Weights of a small mixture-of-experts language model, trained from scratch on English Wikipedia: 4 picks a token, a softmax router.
Below are experts of layer 5 (counted from 0) of a mixture-of-experts language model. Rows are named router (the router's row for the expert), gate (a neuron's input weights, with its number), up (a neuron's input weights, with its number) and show model dimensions 96-191. Each number is 128 + 32 x the weight over its row's rms, rounded and kept within 0 to 255. Numbers have three digits each.
After each expert's rows: a language model's description of what the expert responds to. This comes from a sample of Wikipedia text that the model never trained on.

# expert 56
router:153042134101064155149175117148142116112160140164141149119111109145141114155141140114095137115202130107150103141145119115114115176179155104132107123119154078145144133107114120152156184144113120152120077155103085148110104158129106098149111122103113102141078130154186135203168158132148154140
gate0:132127160145147161127228138154097122030128133071052163091063129146135162121167096153144158112175165107067136103089148118171133129103120120155177102096079173126073090084146130131065131169124158140122139143113101129109051199157115095139124105104133112130138154181092160099168077135126146093
up0:105151090117126127155161180119108109068114175068126088144168149136095150125128102089100084114133203173141155103088124134124181153138131157088130132132090143112091143106124061165105135122143150148114082150055176118119101147143168092167135136110153137128132166129151093138098183119112134109
It responds to: Commas and auxiliary or present-tense verbs such as has, is and have, words like since, newly and currently, and pieces of coordinates and place names.

# expert 17
router:092083137147136146139164116121150106111091135131150101145149111107143120152159141109126152125110126107155110108149152177108110133088133117129141149110128105143153149113153112087142188148106116111120104147106122152100111021115114199141115165113060115147149147143054154203155145133167149107
gate0:124070101170092112141135113134160119145122197110144102113124156117130079141128170092124112129178193183158154099165156136086135199171120128138112122119107154135102094136140128120128165137140054071118060156117148105135141164174158169167129132120171167104126130191056114094098127064162175068
up0:130094097177108157133133164081137079137134121186115102111116129108123093096134093091143035054120128058187154075106113140144075130139060095111167120110154109101162122118168151114117114077097130164133104129105098083131194066069145082144112093108083177138124161099113127067129155121222099125
It responds to: Sentence-final periods, line breaks and the sentence-opening word after them in biographies, such as The, She, In, These, at least.

# expert 22
router:096141140159113146135057113151145079106161130074143116213137119128140111145126146114152130109016102111145121166145162078119110134115129115161099143124086104142146140108118116136143014145104114119115147141106126147116113157048119133148116151126145110131095124139101140135146133143063132098
gate0:111201215112173191109111116139145083099085147063045109129139094134104117122107144110144139139105111129120096086085173121089133102119148209089156139132113089114118119159151097147117134136083144169139146082079152143110160093104166192209140144123135112164146142059110014159128142162183182179
up0:123133119143159149115088119082110125069104148074085100082084119128117155155088148120177153191115132153095106144089120152101103088092091132115101119120122180101086164135094166114104129104161099160152080069075119137098124101124175133120079187145155049138091174105087160105131155145102147148
It responds to: Words in lists, tables and cast credits: "as" before a role or figure, word endings (-ings, -ers, -art), and table pipes.

# expert 6
router:151140140114180145127144111188148052116165143151138076167153110156132117143142144113200147116200059108144110214130208203115116157161149119135128143110190152140146148114162115117139151144119112119100139136098134140111111100182117162144129130099026119142142155140114132147155138026179125082
gate0:108146126103126116133050103152139142064145122134065093120050155115121088122119132099093151104159141106114116127159112127145126107141120131112127161173106175171129135148136125106092141098120131117098119178092157046064113162163109144157128129161147119135097144119050124144047115093144136180
up0:174130141178092157146164180080099160123142136155104212127100099103164120112168166109134132168074113101134152111158128113105138079140165108110109144112093131137137134139063143126112142115162059109108115120139109115092132124153139070113158103101103130139074186170167159145182104166153135091
It responds to: Subordinating conjunctions and passive participles starting a new clause, such as while, after, although, when, joined, replaced, plus sentence periods.

# expert 43
router:050181136172138142122136115226143081108191144156149142231144119090133110154135147108179145118165140110147114128131148121104124157164133111139164148110159150138133163119136107103147086139110124082102033153107170155117111113099123102138107158103094119144141142145101148140065139133094145088
gate0:158101095129137134121141128142123141145148238184144144166097084160129058101132124146090111145117160086156134165149109178094203123140134085145122131122151059136198150111116100131142136146134114136090138169096120165122141124122107149153145041101100157140152157104138144113101075110123132152
up0:112166178123112136094139140101165153073138119163151112075166122112158143188115140104136095091112148146119185139019142168107047145136126134111120181117132156134111105180133081147124130132061158105038086112143056119124154145077130116124089187122152044143119195155171132175062139131056072133
It responds to: Words in section titles and table header rows, especially and joining headings, e.g. History and profile, Candidate, Votes, L.

# expert 34
router:126049140227161153131160103180145120108154138140146193019141112148130110145156145112170151109132111113143110122125177169117103153178166103140169145114150148139155146118115110090133115146115124033129155139113182148105119206083122179150125156114141124142176107142084136081133143095180148092
gate0:148112159137099144133109063167128140136100092067130155150076187160155138136148114141108087091132120008135095093098166155126159141120128136119114157158103188103109078182103125108091131146110114133176176111130119182140162142151184143177212116086131125120136221192111105127044140162128119112
up0:093131067144152107194092115145123131121102098095111150128167108137108123136158144142159101162166132116045082176098096116122147147148070114232144096091143103135158180127124103100089095188148177083168144180048151076126201118105137094066108117123130171174128093138184090132137161134200190198
It responds to: Terms in infoboxes and taxonomy (Phylum, Animalia, Genus, Spouse, born, UTC), letter K after hyphens, and last digits of large numbers, plus of and from.

# expert 24
router:123092150150127145145177108149144065115135143113136041117106110133129110140130141115203143110143098113150110095143188248121115168094148120123146150120179149144148132117152113093145130139111117029108204147112170151106121171123107156152125149113116112146075085145052146105146129096130145166
gate0:093126132110163171122176124111083069067121130149136215135145091169164150118150110106150190085101119162089120114133147136163130090116109122162134138120072021096173205081101179119107122095107153144102136150078123151106220154143139070124093202087119199182078128068143075131162100126114071136
up0:113121175117172163190153111097129142095102161066072116142145130184185169078128166005124084165126107143101134124130108130108128157134143131173086124077125122134095187116111126103065161121108077116116112063211133116104162130113094128104101107143134135100108132065107148126125104163114126162
It responds to: Participles and verbs after was or is describing beginnings and actions, such as started, opened, made, began, converted, accessible.

# expert 21
router:115115152108155139148115111065147114109100145135140164136155115064141102146138145104167147104158106107148111108147153102123110090149127109137109141121132090139151118111121112158144137148113127153124153150119057145109103147111115133142120116116102078131163123145167145028212148134138132103
gate0:144120139153054113138121116147183149174078134160110171150088050117080141099168138111108156118081128094192166152186116110063089130157161130151097124179102134142140163140150084106126110172109075118096159182172169124117127072112099169065035118098101140141168089122139151128145110137167111189
up0:126057141108203158111132101093107152157111167184090145162076180142120066121153090110108143054101126091167129117127167096100088126127129111101086146168097128130104114131119226160141106139141105179148154139124158106134078111102105164123133127178125110164129146107119102140100111177165086175
It responds to: Commas and and in lists, prepositions like with and by, month names in dates, and km in density lines.

# expert 36
router:108099145146113164140145098116133082138052189125135196131108094138168097128132132116108151134174134111114138174115178099078116115119136108128104168102076150154160105107200086104168145149143115156093091122112155113109117082158108213161141115122164138119157095150111151196131151088064177135
gate0:095168132156148175121111137178096100117072148205100132153171108101178137115127117108098101129115113129120101161103137141167124122115112168171132075133052122144114081129152164134103149183130091139114128135121111146124152128113162149114084111122072114108062123138183129125149112078161074068
up0:156170168156143132171128181110148107120112162132103089135146083180100145104146108116022118185212137140134143164179165157132134135156098114158207099130100103110147157083164109126088129102152069115113071125155106152119117190168142117122121173151134131162094069131240145143103093176131084138
It responds to: Middle and ending fragments of split words and names, often suffixes, such as ob-long, susp-ic-ions, sub-mer-ged, -ized, -ated.

# expert 58
router:129141156200204139149137109124143117112160140129153121090149113173135109149144154118176147108072143108147109005135161127116104096180131109145121152115224151154144133114129119131131105152104114127087165140111095151110110205179112127144125147109146108123144123143099136151111148082123129105
gate0:147094148114157119152122179137179159148127135105150099072158065108170132095178145128119127159120145118157155152095153167157071133089084086136120147175166108101125134164145117130178195142147142211087143221179151166078063123116114152151099129108145135164117104162151124080139116135110148111
up0:125091124103093093094145104148196140096069185098158090136104137075146152179198119081169101114120099133060167176098106128183148094143174118092126143194117088117072166101148119155126134152105143149146109133157074157128131119172111130112124120126180164183098156120106101086108095072114079119
It responds to: Hyphens and list-item dashes, or and and, plus nouns like death, match, battle, round, called, often in taxonomy and sports pages.

# expert 15
router:150058137168147139136163106099145114109198145141148152161162116118126116133144138114156143123132139112135113188138226168118121161201135114136131137124106153139150151116130115080138116143117122129117166143113148146117114178111124167143123149116124116155101074141027142073184135100217137162
gate0:178171065126125165060140081128146126088190115119119152121126098111176138135084109122084117128107131178074088118136126103122144136128119088111102162081102139105110155096117197160123124142110087140092177135107120202097123149148143173116116110133075138165142183202092093096122122153165116118
up0:133131090145152128139165163106212134127194128196107221114144113157154121139081184152128146101045128157117115171096104154141132068192154135128128170109150161134101137160125104104154125159131157091175135169109146127133111084099103135076134117140063225123124138140098140156164146106173108150
It responds to: Table cell separators in result tables and opening pieces of proper names and US states, e.g. Carolina, Massachusetts, Mike, Lonchocarpus.

# expert 42
router:212130132160152137142238116107145225113145139105144184137139105103148121139144147115086138110128196111142113086144150059119110029180131113133106138117049128144155155114089114138135165155110116125117071136112109141113112150131125155138104139122131100131109191137199139033091141150115151122
gate0:108104174153204098153135077155099177126072117161143119175130095138169097125156177113139142124095101108101126109135140183142183100107161129164072089191131092100094208170151111126133117149144160141084142132135105092074060095160104144150158185135070140122107125082109167137113164128075084189
up0:113066156120107159090167127140113107166149100071084154073157174148134185138133171167077173161151127082176050131130112112093118120107133112132162129091112142127106156144075136122064126198145135158154140084077113141099120108138156159080105134105162098091180114151124145117121109086142134110
It responds to: Final fragments completing foreign names or words (Gye-ong, Naypy-id-aw, -weight) and abstract nouns like research, training, evidence.

# expert 4
router:141107138109159139133101115199142117116186130162156145123145108103141105149138145120122143116234117103153112137137141226110109253136142119129140148118119149141141136113121118119134129140118122067117094144119063143116112088152116174144142152110128120139186172145145154118174147151108139086
gate0:160130098145091144095127066074166146034121159113130165135113092181093100162162143069124150128104155166137114138102114113054126163112162129120144041098159116097175136127106173130094114152110066145128142183169117166064199155145175089118114074113110140160134136126113148113122129138129099159
up0:162121133098141142115184129128146099092137192118099103202125168204143125143115154175132147135118143141142143106053136183124116153172122125139081170164097167131066136211129109136195127091117132117086182128138128082074087151128115182149122128145119090156121087160166125136118119189103109145
It responds to: Prepositions and linking words starting a phrase, such as in, with, on, at, under, towards, plus open parentheses and nationality adjectives like US, Russian, Polish.

# expert 50
router:132113130177118146147058114114147123111048149116141095178132110128144113143142132111135145116084148108146108130131202160112107182039139122150128138114138100141146136105133116147141139139124122113110151137119055148109112071125124160140133143116114127140172071148176142103121138058083140234
gate0:128127129124130113064132185141146163072127137143109106113116077134087123127089135122150129076082135155186112153150170091068115145126124172155132130110150196112061109132155096122117090164112168111078120120161087227127153103101142154110064155105112175104099121145142110183114138119105130134
up0:113130115127100179106115148115123151106138131123055123168073127106090142099229132122112117106164152101157164080131152136131126102077157157105090149134126073132024130132125116075100078122125101158148121197143189133100170167158158175148141051092141120133068168167119182121119105091133097105
It responds to: Periods, line breaks and === heading marks at sentence or section ends, the after of or part of, and adjectives like new, original and popular.

# expert 44
router:134091150100036140148148107154147177114175137111152189221161110134138113138140137111137142122150144110141107132140130167110117136143124113146113143111066119144142149106111118112140110140122118123113146144113018147114108142172133141143101141110213107154160087148113148114119151156155150237
gate0:103121112185130111163130094119137106090103183164115130144109075165160058138142158072151131136124124145174109127149093124228161172129115175110168081156113178111050176168186131158158181120127178143130100159130097110075115164162124167153096124101091174072190078173105083111130152109093213168
up0:147164091123112145151162124132144177137155173167124117051163124104121184160122151096151137088143130139131114177167120104116066105106148083120145155121144113118205127049103131140083160106174151128088155103146086156190124134096195096053109174074134149140133142131156136185147081172123120090
It responds to: Compass words like north and south, the after verbs and prepositions, and closing parentheses or commas before a following clause.

# expert 48
router:133158154143122155149005106021140181108131142122134121091131105180147112153139152116166140120074158116146112157147162107116103173151131102149148141106167167142156137111137111089156166153113119074097204152115086142116112187111105111139120151124147111159190058139147144028151143188078145180
gate0:103106101115126152176158141155097153141142149041048113090131109129089096157126143067107097094116073069089117118178038164106206154132100140107142174097142149082213171163189141151110154143113151128150132119175083092080151105099087108093101129106123059095129158101108125125127146076118089108
up0:116127139096144142110115121123095150165076157114175108124132183117203137110147118075166183137127149190121126128157131149122111145139098119161146161095180104142105119169145154152094140144076156140124136082128101178182095141052109166165145113118083164129038132146126195101089107137184096178
It responds to: The word of inside institution and place names (House of Representatives, School of), plus table bars, World, Stadium, and coordinate marks.

# expert 31
router:188098140131118140142154126202145124107169139123133165147128119108141113149140143109176149100136138108139114016155138127116116155188130124138116139116112070148139131110112114115134064144115128076089115148121208143114122114135125088150111127105109106131029153150120143140168129196100144055
gate0:134142107126124158160124076161148149094133097094043130178079163139122167168119149102150138108103117119109144095137175153143138100099129159131087148147162198107173152108119149122117053118121206121098097193062119125138104150128106182107070085083105158075136100104104122136165156105090139092
up0:098092110132164116136112168163146115118135107104132161219119185115098196163103125146178122125195139091071128123117175155112127090113074146108128162168135084124190136188139137152153089169105168182071097141135135176112100124119128121164137084127169141142147111135148072125139126058047168163
It responds to: The verb after This or a subject, commas before which-clauses, and country names in lists, e.g. This was, Hungary, Slovakia.

# expert 16
router:114060156150242163140131116192145042107120133140135121028102107156129111135153148109118142124062126106140109122142116196114106098101164109130127153105127108149141120112138121082145157141120108120116158146116083148109117094152118115147109123110167116148149085144167136227075148074188149052
gate0:110157161133101186132101126173133144137091134116106126066126097124144153171224130138136083070118175142107141212185096109123108155120140099118203160126158124130118085117126106147103107142125104160140178210094122127195142086128123107120144124121123150135145124089107116132132109151116146121
up0:122078137124141107107095176125089142094191131131141126164054148134131073116045123081142138121142100157149134138094154122129132081126107175130089119143133113046095187106133141143179150090051068142131111141103107127089140126122163055118110132186114106101105114127131150112123129086117043078
It responds to: First pieces of proper names and words after of, hyphens or parentheses, such as S(iamese), El, Sal, Arm, Gal, often in taxonomy or geography text.

# expert 20
router:168124152169255150142118104100139137102150145136139169097141122147134108135163139100097158104090105104142105077124180193119115046181160102132102146120159138140145132114127114165150143145108118134106110146113083144102111208167110084145130134106155115137176207148203144190086154195150152146
gate0:146137135133128197102112144103142108099100169123099146134109157148111161162123065155139143110156175134120057147207201146057196153161068141127102155134136078106176160120169137099131139150086180093111122183105167204111135136093122137177112104148144087153117095131093086125145159126110132170
up0:070168117093134122076136097116138095119211084173144035143147175135088186097211093132103126167195139066158148123095180149118158092121118144105142121123132135159078164054137107152126106136109084086083130117108110118150111079119091103116158143107097177152137125179080176131107100138146169125
It responds to: Articles and possessives after as, with or 's, such as a and his, plus colons after infobox labels like Website: and General election 1924:.

# expert 61
router:105105190152172132211108134131125143112034171062123130106118141117162114116134129097119144112144105124126122138189179156064067115136121128129063155102135171141131131137193104130136098136033112166150109139090185155130123194100086117139064121127170108197170167114138123184195123065147180088
gate0:123172149186112116142149135118100114153104125147094135059137155107109116080132116094185154112160150101090130082136103161148055140151219151132177133185101174160097086086110087166183164138163080132055149143113148117132102151099130187124110130183161143135135220131125166137077082097212101133
up0:157067078158097102161093150143130129088135150152141171188107128095135170090163187100098141104114041140113152162132098096130081114138087144101168101061121096143121138113129136110068147154084100142094161121131126178146207112098160066152141164147129116113089047150178163170147119145140106150
It responds to: Line breaks ending paragraphs or list items, heading markers, and infobox labels such as Born, Died, Genus, Preceded by.